config = dict(
    num_hidden_layers=9,
    hidden_size=640,
    n_experts=96,
    experts_per_token=8,
    d_expert=160,
    d_shared_expert=256,
    hidden_act='squared_relu',
    moe_layers=[0, 1, 2, 3, 4, 5, 6, 7, 8],
    router_score='sigmoid',
    normalize_top_k=True,
    routed_scale=2.83,
    balance_loss=0.000367,
    balance_bias=True,
    router_logit_norm=2.0,
    init_std_router=0.011,
    lr_router=0.000974,
    vocab_size=8192,
    norm='layernorm',
    norm_eps=1e-06,
    tie_word_embeddings='early',
    optimizer='soap_variant',
    learning_rate=0.0014,
    beta1=0.95,
    beta2=0.99,
    max_grad_norm=0.5,
    batch_tokens=65536,
    max_seq_len=512,
    train_tokens=1144000000,
    max_steps=17457,
    dataset='wikipedia_en',
)
Below are experts of layer 2 (counted from 0) of a mixture-of-experts language model. Rows are named up (a neuron's input weights, with its number), down (a neuron's output weights, with its number) and show model dimensions 256-319. Each number is 128 + 32 x the weight over its row's rms, rounded and kept within 0 to 255. Numbers have three digits each.
Before each expert's rows: a language model's description of what the expert responds to; "comes after" lists some tokens at least twice as common just before its tokens as in all text. This comes from a sample of Wikipedia text that the model never trained on. Tokens count by the router's weight.

# expert 28
It responds to: Sentence-start pronouns. Subject pronouns and auxiliaries in biography narration, especially He, he, it, who, also, was at clause starts after a period or comma.
comes after: ",", ".", " is", "'", " was", " and"
up0:121145128130119198103126129136079075123126140097073120106147134106100128062102117060124085149130113206132124125118072187090109152099155131125091149153105146061172145077138126122089105097067120
down0:184143133115162145094091139102139114092138163130059131111154102080125176077158140147114121115148121072122108156124140162065115103162101102094131121127100135095163149064120118202109137034154161
up1:207150160119094146132138125067121123159116125148106184120094137168111144104168122157091136153086155166134137123078121115146090135123075153142125107146151171164135152096122129100091104100089160
down1:089088149164115124133112091112137101119130159094176145108097081129176087115143143085123133152092178141136147117113135097082094109119139145170152151123054106094179098129154182088166174098067102
up2:131089098136100108142146073071118188092103191143098100144146171172154101129087159158137117128150153132125109169121145132180101121142124144146128122076090118090106168159144154118094078130123142
down2:098163197141168141149134103068139087135102114109200172192138160117207046124203123061094071174101192103122089131138162084143079187141164119157085147118148075144096154143161131131141106167124093
up3:122141138100100095117139118116165096148118140122072079142099153164111152078089100104143099101096104142153120155129161134110097155186140167141137117241088197141096198136119103149145181136137129
down3:143143154185061140105167112044151177165134120077104175163143147140114144128088127178100191116120090112101094104108165123101095150104103143149080156136089186082144086114131157143107183119154146
up4:117092120140116085070143149128178128135135124027121121164109129109139199159113062124113110167115148162144176111088110143169092159081081158113115099129088143093148164137092146164144095149118138
down4:185140155133176116114151096147121072136108145161104115160086096132162154168144165042134104119127159103085083135108116125131193169174179158080139158178165175181155071108122150156079143098168150
up5:159153155116113090106165141139082061127098092148095108183113096103076157154135105132120149108206146138092094142129120141111202127124121147120119137155182158119062109182132136157069136142150124
down5:144092129134125120023141108132119117155156154166114191079170152156150122152158102111150124134091105091142115152087090105129125071164109145115176195141122127117062182171133121153152109166088176
up6:129158134147103125147147136143135120105132124125080126152085155093128095181130128088123124101185073084091103152142189148088169063095133085127131132153144048121132162149132119141141118163145114
down6:168128110064160148150163072072150132133115104139210145100130150156135120199177124177144116159147096139190120074107127132115136145105090133119140084129137107118086092115156175161181129102111135
up7:155104164129192139128146111151132134090099096100077140219081157161152131113117134136159075123136089185167131177157142104108119105088110151150128141101144170077171143159136109148150120126098140
down7:158111098108068095144137143103184117164109128176115138140153140178191124111120096212120116123146138136123125164146142052109162117028065127138161162151093116076080169164156116169133142106142148
up8:143102106156151202129171145128114124096187161113147083152124077109137096112094177119112166091136139141141115117145132176115070118119146095119113113114131173110088219162129091108132164198064186
down8:154135138141100174074102092109089119078149124127174080126161205012097187087120114124134069086139142115128112132105103092127158094130180094147133201090095126161126144056191092097157135147139134
up9:160117129058168164185121100097085121097111114123120168134134158078118081129109117097146120093056146107089195093117130150131149104139131101088126119131091176142142192100110142139104086092089125
down9:121120135141129074106117169182105076155146157163162115082158092113088144160078109208116178158119050144166097133109106096143153161140176120105144117150141118136117134093173094135192107129157094
up10:143126183115089135081124140181122147081146087144158159129146164148096111127163099164117162204148116165071143144148091147127139204128164139134144096108132139177115182104116089111144139106128176
down10:122108133167108145151181174183132125137091084122155123173098121151185126125089100103142113118125130140085210164140160160117088114104133103107120139102114114166138138139209122154147106115171131
up11:174113082158152109101157098122131194129085127130084131120116150161108122144127189085139138180134123135084111040094130125118138134059114145145134161133077121125174145099137150127130127101140120
down11:105114113094105176153156071154129090188190158141081134143114161102129104113123145146130138114134138192140140144131116137132151141201112212099119107110126119118146115175134078074172088119152123
up12:115087109147132135137063181106157083066217128131136087141127146120113165112099132082142136134104162117096112145120118133123122180067109094122103130128068199115103127098129154156139174171157091
down12:105101127087158133181163123125096084146119122172073091151108152132111158084111101100111129177076168148111175154137152182137115154098139103121116127147111086099084113104123078147054128190120124
up13:140130079121083160147100106131141107107127137130152174197061168168119155091124126144129125119114156067130159115164151145182050166102132083160134181114103132129049118171221184176123124154103069
down13:143086179138107161157125122129095178176171141157071145093136175124075151162111073141146135146135105186108127175165136123102068145095094173098087198105127150155099159088210140181129099146131153
up14:124158172055142087119159130141179155100130054095171066141131086111190167079092116161129114137123138113128128255156161133125105142146119096099107090183131097085108137135128144118111127096146094
down14:064191111152139107121114125072090159068152117159132124105114134075110124130108139087155112125121072118142125170090135095167106152144102079145123096075106157097156156133097074098099128136094104
up15:212194114173164129188145178134101141111097181124124132103195141115129140154134103088097059129137062121110146144157128198135071096089094107121162060135114175082177171136114161174162126135152080
down15:107114105114075130094178112156148121176120111109123103147140075145189119132128141143119170187140117143091150174096108081132102103081092197137161159148147046095143095101117100177158101151064118
up16:113187090126134185172118143090217149041094101183104104152144132175136076142143133201102075165165107102154187107163136111172115115182152114118082075126122173114082113067080160119175146055146124
down16:073167099125129097121078125151123124047133129150116074122069145198106176113142116171149174108115130104111157127107110158138128089122151152104125092142118156110134145149160148122083156157149102
up17:164123093199085129074093112060101133116191123150116128114083135088157099152138115141110133145124135094138131124124171172109115099120145128087112093134121114052131150169175153056101116119125137
down17:105116155124055151107117093136139109087099142137142172125201136091084165112165057116132116106109126169135190145167121154120112135135127147105086113100115064162128123187155146101153163087088091
up18:114103160153162154120125191173168109170111148150114084185146107135175118159093128117127123105163119153083144048082120159150153117075123104143137117132103118126154125147134143122092131147084135
down18:136151091149122077103117144143105144225072118157074127142122183104133141094084174141110097148135077132159168151106122133158167114042184130195130009105109150097053150140137144147130131162144057
up19:106124123135164102140115118096111144124119077145113178152201101140119071158107154129121089145189162087107048038122101144115157100151124204128143115119159152122110131132159123120135078136154132
down19:102089154073112119128145125138069110166158116120082101135177140122133171134104129183107114175117105156182150109126160111162165162112140085113114126132176145119141143056105159154097103099136122
up20:150155133107121106155166176119102134170139119136104182100088096123087115133126118159107057132140136154147112156100163131105184139165136088117147094167118196158155132112139088112145182146106151
down20:121122131083153076131146098081126161120084101206073115109127119148154140105100116163084132085147148125081135157124180100123117085128122111139171078152123146157166197120172147112114133106114161
up21:134083041147183127094145147132104148118099103156143150121129170115100118131170160106118143133110032175109144111079144156092173121163095098187130095092205167083121142115106133100071143120117113
down21:128135148146079047107117116148119099099142106134141142155164148143159132054116099162120118121091154118126120126082165157143100188117143053122159170119155149134061093121091151165100205149112154
up22:149094130115180110152157146134160110144039083156127159211163116091089130146131152126098153104091114126121111166094148074070136116131165123153111093163137103132102133130135086135099151109086094
down22:149116172128156122118154118086098139115054147180109104129146125098113157078133106139105125087121185104142144130086141100128112116159071124127160095093108098157109125083133165118098098089082115
up23:186048092082138103160123112096128100095093106103124127138156128150150206117133127129083121199131100110103102123128161146151166119216140176146103132185169148153116175084142156131151171101121157
down23:057162120131113128125152153107142145078065091123127151153089200206105123075158157121168128163114135138122124106161122135146101156092150181109130144154158173125125124152134138093123125141184127
up24:119087103132132055145096069132138169055123107115121102137150125179097082175116116129119145146082161167096119073138096142115132131131136133155137131106100165153150150116149173109084115088089142
down24:136138103156114116151107109071132144141118085121090076108147123108089098146166126109183146168096169127099081092075070114144126083150166199182090112124136105152131130141078188167074145155181119
up25:149186173141136182180146140126109108057163110103111131145074170168139123106173156102166075178150138133119184173122142159209163098213113132074078122104129143145181155140096068183137106146142157
down25:120157168161146103125128128133167152103113181088122120152117185165204090134092168083113115157111138117165175134144124094146137119126191136126102153166168046196117139148107147116115088122140115
up26:190114130119122136102112145155149122041097167114138111158116122117097119136175155114099149118165182086052143108134109125090114125159145037119157113099113107144083176055163074211145121100103114
down26:133122152181099098072203136134079148105152122066132164121142086138130132123140121118133086117191125175121126153124209116114144170147088062149157089129157162120132143149084065114159136147102108
up27:157154086174157199097109179125136069034148110135147119087153102110133111161150078188083126210132125131165129111135111135146151167194109119114064142120101146162134149166147129095103139132140117
down27:179132054099122113117127154086177151102126130106088155154100130137088122169175155141126137099112128108148145077135116074117154156113095128138153151127088202136130177077087125126153120142186142
up28:147159141120136095154097186139111096146134155116099156156154061147128094118104090120150112159109140141124141150067141130155148155097105109117111155117139142074175134092147107115135159160113151
down28:211197135108116134141133097127145117142125126117139105091117112138069126138106174126089147055086138090142135168124101208116118069181110109131147128068095155157152163074137158140038198143070134
up29:190151123090144049168106084178130123119116147114106176111101108185150161104107144178110151089090086089147159104128186136151114113119168201135145117154145139212102121131115111090077109132167153
down29:162097136145120136090119099112116181125107114174147066106103187209145133158137124117118166157101128092189147130111109122104149172134137111130115153133152109138122145204111138080112089100077098
up30:128142075068154176170135125074137136164146114098134107162058189142155080146154102142084180152112127129184162069096073166123097166120130141171148110138180190149160144141131199104126122143125119
down30:099134150106117167124140138136125110109113119079159127162109074114138137117136100116157141118148161110069149144140083091119105131156142099114061145114137123114089099179186088183079136135148119
up31:131091092097140144122107170153127115138124143189070127123109120169111117160167133146149099147156188134106111183130150101111126158105077132107167085058120119081153207125152138098162111082099204
down31:116157111118159098157140175167116146139126087107136123160172110110109090092131110103124133099049144140109110176156141167122183104159182162084075101069104154145121134059158072122095189166173123
up32:115167105145095140082104144184158153136143079103095113154096149110145083113077106101138157112157128088143119145101058184050144103140121159104081071144145125194171128108167178107163147111149170
down32:128092155143132148143155117144143126112080168146146140133159107139100139185155162150179106121123154116115145117130107181129118173147117140124165139155123178143095180093162124103065140121104106
up33:130102097139134159167124194149173129206083141140117122126101133152100151104162089147110168174188109098128156073137136090146086105157160133162133067183125119163162168169147201164141131101068126
down33:077143126163089184166058156158096149099147093164161146120112058143134153075154128131114195112069124135080179112107142113157123143127190086136177114168114146174098136144138126149155142116147137
up34:115073128082078145228139139113086088139092116121103149086068176099089127181133134153131155079082145104122128160083139122104159122150135102163160067104135166104116164112077124155116094092143082
down34:132090091092183121100097105190126134147085121184087179119138082126125126096145140124118115130098093148172100122110127120143140146199179128165121089134088109143152129104121080105125047151120141
up35:098118018136168107087131166180084140076124151094091145083091184159144112147166189073122119095079146123164151121076124101117056183108074084131143132188191149118168179105171115133109123162137137
down35:062087125103176115137176121129130108109116190169112149107116142152060152129170102104156115140110128130125169164150153156108123108136087107059096123108124177083131098158134125097097143129115121
up36:141132066145135159117121137161094192145110174158160062140100066157144132112116188145118123127155136117152186140152093195102115128114160156084106131111107130141145126131090159157127107149139155
down36:165129123093083144164153141125112183087123190142113154172070175071106107171064144079120143136149117108146105200143096162097144134141076159111108150106100112140105096123142125197080117144145107
up37:183127070141105164145101152080102082132101132202124091160135164170099098134139116163184109097126088113154143094169120060171094129155133168143117118120095153122187160154136158143083096113130136
down37:167099155121165183159219102124084111105061118111113145188092148148107136091077075114096111044123112131142123130174125157143144063112199111119171050135134160209141101162159133102181109146158117
up38:097080098143129147194119153111132140056110148127131143169117168114143131122123090147116093095135092125096112136123138117068177127132106129124063129154066141112138159146170103118132143103105140
down38:141083150124113120162153141114163143131164135208161174100101193173158132154143091159172147145140119107143137078110105121148159170127117111120183199137147149106122187162148071129134177084152088
up39:138181115190133086149109064101164081138128127156081135076134127125132081153072090173155062107079129141133105138183109162165145115108148068167143132050142125135122124105064098163113142134140121
down39:106133145170178144137096151156133091169135129110110161137125146177130147114105150165189169160164111118170092153117060112136077126154175151134123104117197103125116142130179088152115112150147106
up40:112180115088129138104164159193154129057162075082136154130108113091153118102168090146120147183118137161141085193148127142127107143070084120090135166131133154153112136235146148117095134161089158
down40:132142102178157130141161122161155155130124102182077079126153086161111104131060154089125175075126173161153121081094120098127148097203150090133142134123132118139206109155119126172086134157119075
up41:150082184130123148159117097139138098155133121184140062113121142165154039196157107117141143161151134120156077108130089182101131179166156127154073120130126144091147124117173146184078088155073137
down41:088094078085148127103112175138128152083128095100127131098125188180151118147118152168126142183087194121098145123140079096135063128111106143118197126096182179078076236084120145141154129138152132
up42:164085085136153118123161109193154140142122126086129096169093129124100122092130102143107134092127111102125160115112102183127106087192142115123136177066162112160140175134142142124129153121117118
down42:117225134070154112076082130114142143103092115117158177122086125133125158116114114142151176083124135103099104171127131120111155109117108134115111167139103132119147164167065134183166116173171152
up43:121074153133130147173113085134106181135129069127191088121193200122185097124122148106111141137133139155142159106109114208170157144083107191098102163087087210150150212170032099101104161131136138
down43:142125107123078101061137161084171125065168123057100128158118056136144136136140198130109101089129150143161102134154093137108118080146137155155120079146124143078125136138101162170215092134145176
up44:126116074161131084107145102142109137154098078157171049077163130113161079138151130152117138161141144138132130090140156142041154115163150128109122124166101140161149169149132113123081127135109129
down44:174113145115091123104177090095176174114140109108127093138186130109157076165142075105098143107205191121116147130115094128125072152206114100172108073154118093178151188139173115103092102095133111
up45:124130143086146057137192177126115167151098144127093127198103093108097084124096143099113174169109148141121156191107130123093134183171105118094145174130079156142190162110143137169109116101164098
down45:175180089059136134143167129112149159149069152064172066098136115158172133134106133126136120115137151071085142063109131188060088139093136086123112134148142149134124152109147169107109146152114096
up46:153123129116186194118114067131164187090146195143191081122132150171073155124125054118162089163096131163086095062142123123086151087106157153072082112133117131094147166146172061090088119103145118
down46:101149093131159171124068135079163173134082137166131169154239126162135127105105117103136136093097118118071085143142105062123138129142148071110117126107174160109135127133096058128171175133174126
up47:174116114131164148131136165110118153210149138127141181132137055083155131147114122134149220127199134120085084097107161120073119140140125105132115137150135148103129192194110157086073121158158108
down47:126137159115123098103131112116128138143165159108110133112108121132167121088063126132117160145194120126062073132099087120048073130151095097186138115110119085063164148107133117079116131037143105
up48:156128113156106163171159097093099099161117135086112171157109151102122057149170094092174140106120149103121117059138084137146077108119072154094072120151152137117126179180076166113162179131142134
down48:088106171113118104138178115142154108118152129140173120086157167083094129130098154134081142179141104122152176129157162138176200117123158175105125146133168126072135044058088128160129112109137141
up49:172127112082121110132151092165190128182094136198070110140170136136121157164175094113106109110174086103076159120106089161125122160119140104084111205096088121146131121133128164082196140131115136
down49:117157137093135082109085096222076177097134119138129111124146054125129149061198118145146165102129165072153131150135097059129138081101148057074120061176093111149169123146154097125132110125149132
up50:148084148158124126180125116185123109066160142107146105097188140159119124164146108074164061175138120114098146044139119136151123074069112088175118169115118137189080171156102154139103166117133135
down50:076127173129181161157131151130125123087138145138156110083089218110143154115116127058119130103076205185120109121167164191156075177115142130141109165086071116144166062115125073137139133171126109
up51:123146131140126110136109120184148191119158126092105123096118175190081108107160147132160135090117165095169153168087172082137103099153139159133073115200126097104158147154197147121161101102175174
down51:139114100125126117118080099105130129100080096169165095165111201124129126189136147076102144098121100117134149113108160073135093182106137098134080138163156087170071118172130122158128120109139106
up52:100118130152129200188063101167133118084181162153142098102075156118134130120045159154153085126141145068125160106128086171091137135109115120152105110165169133094092126128171110157138116109121117
down52:077131163076112133146106087118147104097167155162101096160121116177119171142122108149147164106168091093144131104116156088197093134116110141119103140076071123110101160162105104169139132138145179
up53:136147119154141119116146116153076143181157087158108109172120130132049113134189153087139155130162170097084119116138103115087138141108145117127144066167121096140118184200138127206201097127145134
down53:126120151168131120156130111143115115153140164162127160123144138164100117157117075165144102116147113171165058136164135148115174111061145097085135201205098128100128126094053222127150192118110124
up54:098089153192128171149104168114111090162146098115145147123123118147123162143132151125110071164157162126127047132124174064102113161099149199117155153161055081181201168119120181117193117144125052
down54:185144135108155121109132098103139127156192124085106100056144089140076081147059143174158108136079167109184135137112130134146088153116139131164114098152145105101112144093056131123132114092186124
up55:218130124133149130137202151083115157145100150142134130161082124108103113114139151149117058162129100146134105133092113152117171158168157169086107139171149150105177161169170058093147185086122128
down55:175084101118094175136085106122106150098068114165130105159126153150175156167156083089117161066107153117164112133105119115156045144116110135123085156142142109181162073123108071102151117132100124
up56:178148142097152113110136105102120129133135134080121063100179146159120078110178078159160130110121101105129166105164149088167126122081138109187145177113071101132168148105143118151130111098154113
down56:156113202142185171165041163123087076119138144095195096159103126169137140087086120069122131138159138132098149095139182141114125144122107093129182093090087181156117145112129118143139155098061187
up57:151139132120132125112127111154165168182147141115134163148126146104104147055106162023076112113122105101132095130145152133124153144146129178183129143148083083097129143129155169160076096124081144
down57:086173118141121147162159110138184117153100121109183103173091150132142135070186100089137149132142074163214118131089117083128078121154164110117127125125105143113130114149138063120094119132063056
up58:187203168058087132116111183106125218107107147074077126143096172105145091128132141101115133138105136118189137118087137151097137125134162183145109111119109141127074199166119093069172097158155118
down58:071136115159163140090085107136092110131134148085149123167149085072101151126120099105116085147158112158127134114122146163114138098145108172118151121094120132138200093100134135137118060139137057
up59:146082150128178116132150160087149124111118098100127141114094126149060192147117158150118090170123169146091128137127109117145105196140093158159098156163089090134163192109212134100055174161130102
down59:096111111098099107078151131155082095170163146106086084109149077111110178089142177110187168109101158165140127123132123150127127186159073166188110116093115169083108063123066127153149066098160159
up60:126106139139153129154161066136119162114167089153132111126161137187104141113137109102138122179196105133122118162140159216149148137119130135106140112129153143121164172147159131121144120192087120
down60:097119104133134131139147148160114074079100161101132148095120124159177194117110126080126107153112198102127184164147163100135146179137111097101136130096061152123110087180049116145111087121137127
up61:143138068100155153050182115149117129118095093110065121118094126112138171154162134121063131098129124105149135073111122109176145182142137106057136160097151120177123136097153105163189104076163111
down61:086082149190114091111154135113161088085149155116150157091124155110081158144200168125156148169117191120118132096103095152075071094126111109189171121141091100130127112085164109116127111194158113
up62:145118068146134154090199150174139096096145095177096155125109163111096093129111109123099058137187141130110179173176095069172091087156094163188123112136094103075107141115153101149126119109045129
down62:165085142120133174059149095157156091121155203127190164170086161125089045125107178113136055110153105153135161091169129155177171115151137132160110117157133099107183119121184140113159127091191137
up63:175121111142124117189114123158074100129135116131126120130087167126123146099120050154108207152175113104108134141137109159144150134118115134139067084154143145144129165097135212139073151178104067
down63:100117138116207068120159189119170132109148066123194104098145108183104115123172118113166113106141131108100111132107191135144138176144163097111126208151137106090160064143122120107119130134139128
up64:104131172143175104184119124147130083083112110209166160177110159149101138089098085077086113131115115125146127096158125083106097086128110170057161144135096166121143153160097147155074125159122078
down64:122163144117106138118137204129150118077152181174175191125111158142107187180136154091176181115094104094121126120090082119168090116106137161164091146176093114144111207096155133114051154146083113
up65:115036114072122157027082093061124114119049143090126155103106137178115125160116136141128142147108117126125134145069120110156088169143122175167141143153115179141145152123152108128118119144132175
down65:132140152127125121170126145085184105072130147062097183146182126075200060147168166076108113102096191104091064134130142119105149166100097087137135149136075136139175112142116142119087135111138163
up66:178121128127114086170135115133132180169181149111101112152125148190195089126066092121148124113203148170108082200120164171149151119144132135097145109138135129131161163115146167116135178111151128
down66:135187168122127124138101144153044148120181151149128185113105149143145082111119138182137113111129181094131191151135163197080131155104187090123111122136120119148064135146093157217128158123113096
up67:113112151183158128108137112103120112123131112172086105133154123146155157080175072113120102080148108107095073152154100153103168126172092131138147046138138157127145115125167082125117130141117112
down67:131144164140082092113214139149101153109165124100094178106127117128140152145105107142122154213109140116152167130111135133168095129116156149103173068162094132101086087093075157178137144189171147
up68:095142126136140178134101144122101114096122156131108150189174133138130163078122118058186045092114102134093132117157138073108124160175083160127114134130125162117159149136131108130132115125097127
down68:171115109129159074054073147097101147188106151146191173126127135089073160125145190114149163129121095125102124166095104135148173125147145189098135101091094142186151115150131162128143042057106145
up69:138063108081162065168081126072072095141170094100136161124136205117066126140143159158185094116066143090108230150094115153120115149124072114097151211156100158177118112107130136163130040170103114
down69:109117144148114153106127112135164084158106135076141089166138095159180121155159089071121159136139140070106133065166064072085159114157150148108110113139131088084112103173100136104126188162075158
up70:118125125149163100158118112128155095144101093150077097093156134162166092136120147122176153138130193124108062154126144153160082180162190149076079124127157120139115128096073131180129115083116094
down70:094160163165113071135128057114128074126123132129139150099100062146148135108142114148170141143151161135165108075162146118139084133103169122131122102177154173085113160110105087077108129097127121
up71:097100124137174086101127114088147175144163108129162134150149117160176135138186114086125058125114121134102136128067072110133152233130158113201138182139141198167096146122090149110152119156099123
down71:118187196139102097162224110136179094153130157124169098109150138097100134152180132122108090112136164137089108122140066173085097129072119078141131158144146128082158133095141158131129145180142132
up72:103176074140165137131129122161101182116211130123162120132079138121091094104173139116102092150113110184105080131098135132164167145138104139036108119166150125105095156089099097195129124078125099
down72:131115161142110131120153108136088144171120147133083106108169118113122139190133174123109161111150129134116164129122132108108090197133068151111168153181090087097100119153110128161165089104137141
up73:129161134111086065127133145135119117113124120101145091126031096116142153163104060145064166096093094102138121095163135112068074079127124148119209113132118137115189161097138148153147105106087145
down73:095112073108049149156177143147103132149160213068114109124079171117094147142124122109141113115171115148154123121150106121137147156153092175152126135077148153095084161163087110154044188170109135
up74:142100109136090168184163160112073074071147085123188146142199132160134089123140157088163145097103136142162147128161122164129114154106091098142138127090085170150128141108129052097120125101124159
down74:137123140150129117140101118137106068095119144130079163101114074076174174138136146155130137113107129159105141169127108143074140119125121094122120098119107035178168128137091181134121141190123177
up75:174154202175142138145123114195116121087161056125170175185092150093151160101103164112127104159108133136118124096122130149203146175094096159094107118155156129151175178090106073181116128115139129
down75:145111151179152127117173099176139106131111099104151155140093158175165159155206148112109131100127155133147116119146095092110134131101078150170057128083202133193154093125165140123100133110124144
up76:111116099080111141168068077063125120096117147136078076156151134135143107095119133137186087086100138155116087110160112078097086105124126128093130117103056169167200149093197088118095145149130172
down76:132138115153117143156200094127121184142152157150136097110139065144141123123075152174101142135138112190148159176124094117143069143130144159137127116149144122152170139156147097081107086158107128
up77:108166085139101144086126158212178120126138152092102096141097094106145165128128146135149109105164123135084090170121151100082128173152116187182147137152145058164121150127141151095125133163171093
down77:111147100128115157169153170161179139148120107128139088133135123144100197127084091142060120129101164182127124129139118118126194096127142088122163169099112149128124163159187171153128100132160105
up78:116167168127127157102114149161127144184094117146120099135144195170132124134132122098140179099114128088139105149138072131102112152122117143132095198209056160102124205154094147125123142136118176
down78:112151114121116116086088119102171121144168160107150115151200129105135105130159109179118153094190160117086216195135153116055150092136168136158119163107102114141177124128130106124205126163091073
up79:177136105144128126242117152164110131103132170155158172094114170104136073105169116105123134081115059164139153158106087123140148064089117162162126104117083136096123166169187145153130130142165084
down79:129124130121094136111121118167118136133132088174161135140086116077129111147075111049104128118108148121119128148104170127111108096177134120130141107099138142145147205151102116094169130171112164
up80:121121118164107183022107129135168092112137133138113134132149089122152134140137115153182105117154125132056160088150183155144095100153113116125142099083062137115132153145133139067113125092160112
down80:105095129095191153098186157120128161166156093085099102111165167121144089142121121120146184154129063088181091116120165135157170157110095110093126082120119145173152109168121138118137195130131094
up81:095102087116110097140141084159052155161147069136101086150117128111095107110115079105080093160126134097110122083107123141100146138193102131123088108106201150138137170121183057089122120113099120
down81:125108144115155144128138124110162144147141082155140164137095106115099136039124076104170170155137064095145145115135136115177141110130076100163067089082125132160134197105130073099179073119094150
up82:102115133059107138167145142107093074088128053134108146140086163161183152071125183077190103127147114099157035147123089197142123128141126126053140138136138175078189152156165163163070137084069065
down82:115143085124105088151094192099115108079116140164100132160155132129125087160112141079120135181157054151133104106116092180060100143151115152111113099079135132076066093127167176084121119124139131
up83:161065145184101125146078134076085124128129078074143169161130146130135130136124073092164043132126140080180088101174135213098090190105053098098122113128102163103156152115077138164150115110081115
down83:083134168082082190174104112128135157101184137166167147099076157120034111133117202116133085150139072167124086081115047144190115150130140197114125173128111129152123157116172171109101109134211130
up84:173086104113120076062034085131135148132169173094039045141099093140111151116079120166124168122127135086131127125149133120052057124099087135155131100132114120143114149104172117117181121115111147
down84:111134114109156082176126174134141124125136183156150120124164157145114143114075124146166075100143063171094103152104178142107130088163145068158155159130112147101164131138144120105166167145122165
up85:157135160127096153100041091149091132144139114201133106124140135157159147176180160091105077091121172123134139144193144172127150123123100087134092158144097114116135168117088115102154114117127093
down85:128063082134181127146130153122096184141064147158119104154140153136128177102103154057125138066129124108150126065131101125131133113153169118196091140112120127177154099156167139148156155116088147
up86:150099188094081155134199113106082139113149138116100144095125177084149137106164162159137092146097171129095119156210152182103139126087121180101133118178092122073167170119138117165071177181093156
down86:151144115108159122133070127125121179110063169077126131107197161107153168146116095206118082104063166104163189126134136094191090121129122106129138148089156172183151109137103115082105121065070094
up87:083135163196154160172118143129143088138089129207141061136062095123139132152126111094163107190101158096085143208108117167084122112134120079112129086095135116086180184079136129097091115077121174
down87:145127138177147128146084113138086093113088142071125080119126138128122046145157059190116114123120087109105149148139129138149158110043103147142096115193069135121163157098160168172134141069123144
up88:112140125098118073140133133111128099116133127125102107109083168152092114101124098105106114120092145121108157087136182122176105161119132120140104091127140155168130185136173121104140119157184048
down88:147145126110114098176159122091099157122092083154141172165154135122086111093079124106157136132150149118095105069069104118140118176161144138129150167138150131170121134255163171118144083176163129
up89:120175191180109095180090150106103078102045151170163085182119166089089159191133111106127127200126173112111156163150089089199123131118126148117123120141109146090096192136098165157118129103121134
down89:112105096173171103130109129138151141125116066127107064124113190155166145113157119152171092068156141149149103169116144129087147108131155062148133067101140156173140058137130133107069129163115145
up90:154151164108143116136132114092203112095123159134176124138099193146104149106144138107156093100170157072125116168135096205143097113034138060121153126096116169083116175114194110142158145125090094
down90:155144095143151090131144109147077138097175131134098084136169111116127185130157143147117122073164103095142120094122140075128189162126077156187086123174107099186135135053126219086118099149187064
up91:108092127164115139123184172116128091128127116129148168125119167172101123176133163131123145119162189102128192143091101159158083130166134075152120116116089145148159160088077113166117116115054143
down91:084179110122121075121126140134089183184152160141143139171096146135140084079118170147141141170120132128168158078098129149209086086079105096116054062199131160123083118152114110182115155138156125
up92:168089115183128162173111139109177022125113087154138075109096137097125149136159115115146098105138124097105129121118168116152105086123078139115144186112154090133060179144131164212176124112134118
down92:139140108107130162106141085160131138112117143151128113101197089130100089158107091108106161140144080153186087104105109130122104125080110129124080136105100117171119093201122095111167096095103162
up93:121103095142152143117167103177110073119112124161138129156107097156160112130129102166124091122136196181052101103120098143080151074124159124155090120065100171172104116078122165173172156140077160
down93:114147131179131155166174164138107128161129163152111137151135105167103142100199177112119111120199205127146119144168153209083190128142140111159152107135110165117158105161139156068177113140122165
up94:147097156099187112093103130158086142099125164075116174107122155156093158146061101114183107095178179136102125089133067121111153095142151091123054193142124158131141154113122070150147107101118090
down94:125077141156098132144139122119139154117109088174130124152114155114146142121114162148113088141095106109155128145101128110118167141161153106130112096134138145148171150128176144101046104139135130
up95:164115165156119104204152152140100130134095132149155114139135084060112042107121100132129100115127137169076096125118161131123112140158108103117110081091125120121076159101172121108085086143120147
down95:125115135060125172124108201202184218182065152158170125105128136147111083108164140149099110134098168170158147156105094144175084134089193128126062098106127102146111092093115124089139098129101132
up96:203120113128142092106077119094154111132169099118133154158133084118229082141103093102090118158154136081135125131114118215050124111134127148103129104094127108137113125090104165145141096091122162
down96:152117134132158097099161153156150199202179071192093101166112078153148126109123096173159087090141068098197110142137160205088161153151120111082112130184125119083149120134125163156123120125166161
up97:141117103134179153133105129121134031088072140119142177113135134114144083119086117066189089120094082169109112158068132104121118089127082166151112118146117143158158183149160162164126092100136138
down97:145125147118079116127133116112148128067159138138154105131111085082110127099110096091156160107094141166190148187106148135126175129143031127155098077142161148168179116153182135143176062164166115
up98:155176122063145112160132094143162082063138106154123112114143141121126108099082148117170104147137083103087141140111170133101084197177173101129096085115135074127062164144138102107148141136129084
down98:117120014097134150094137082161092110168120071103156080131160186125116176122173130044051170132164198120183122048158177174096136070115116087122093124149114114113099127141112136117095138178122147
up99:109138102145133169158109132106140121106110135086083151141078127149139116131133098137134171121121121112140104107157078137177114122125144172145139160153179130164133122112172121118069106156096094
down99:170122151137150113031150144149105098179189140117115098151141136107112153142094075118144091139130093164110132100147086136087141135127154151119109132136167126169116130117121106123167100186114072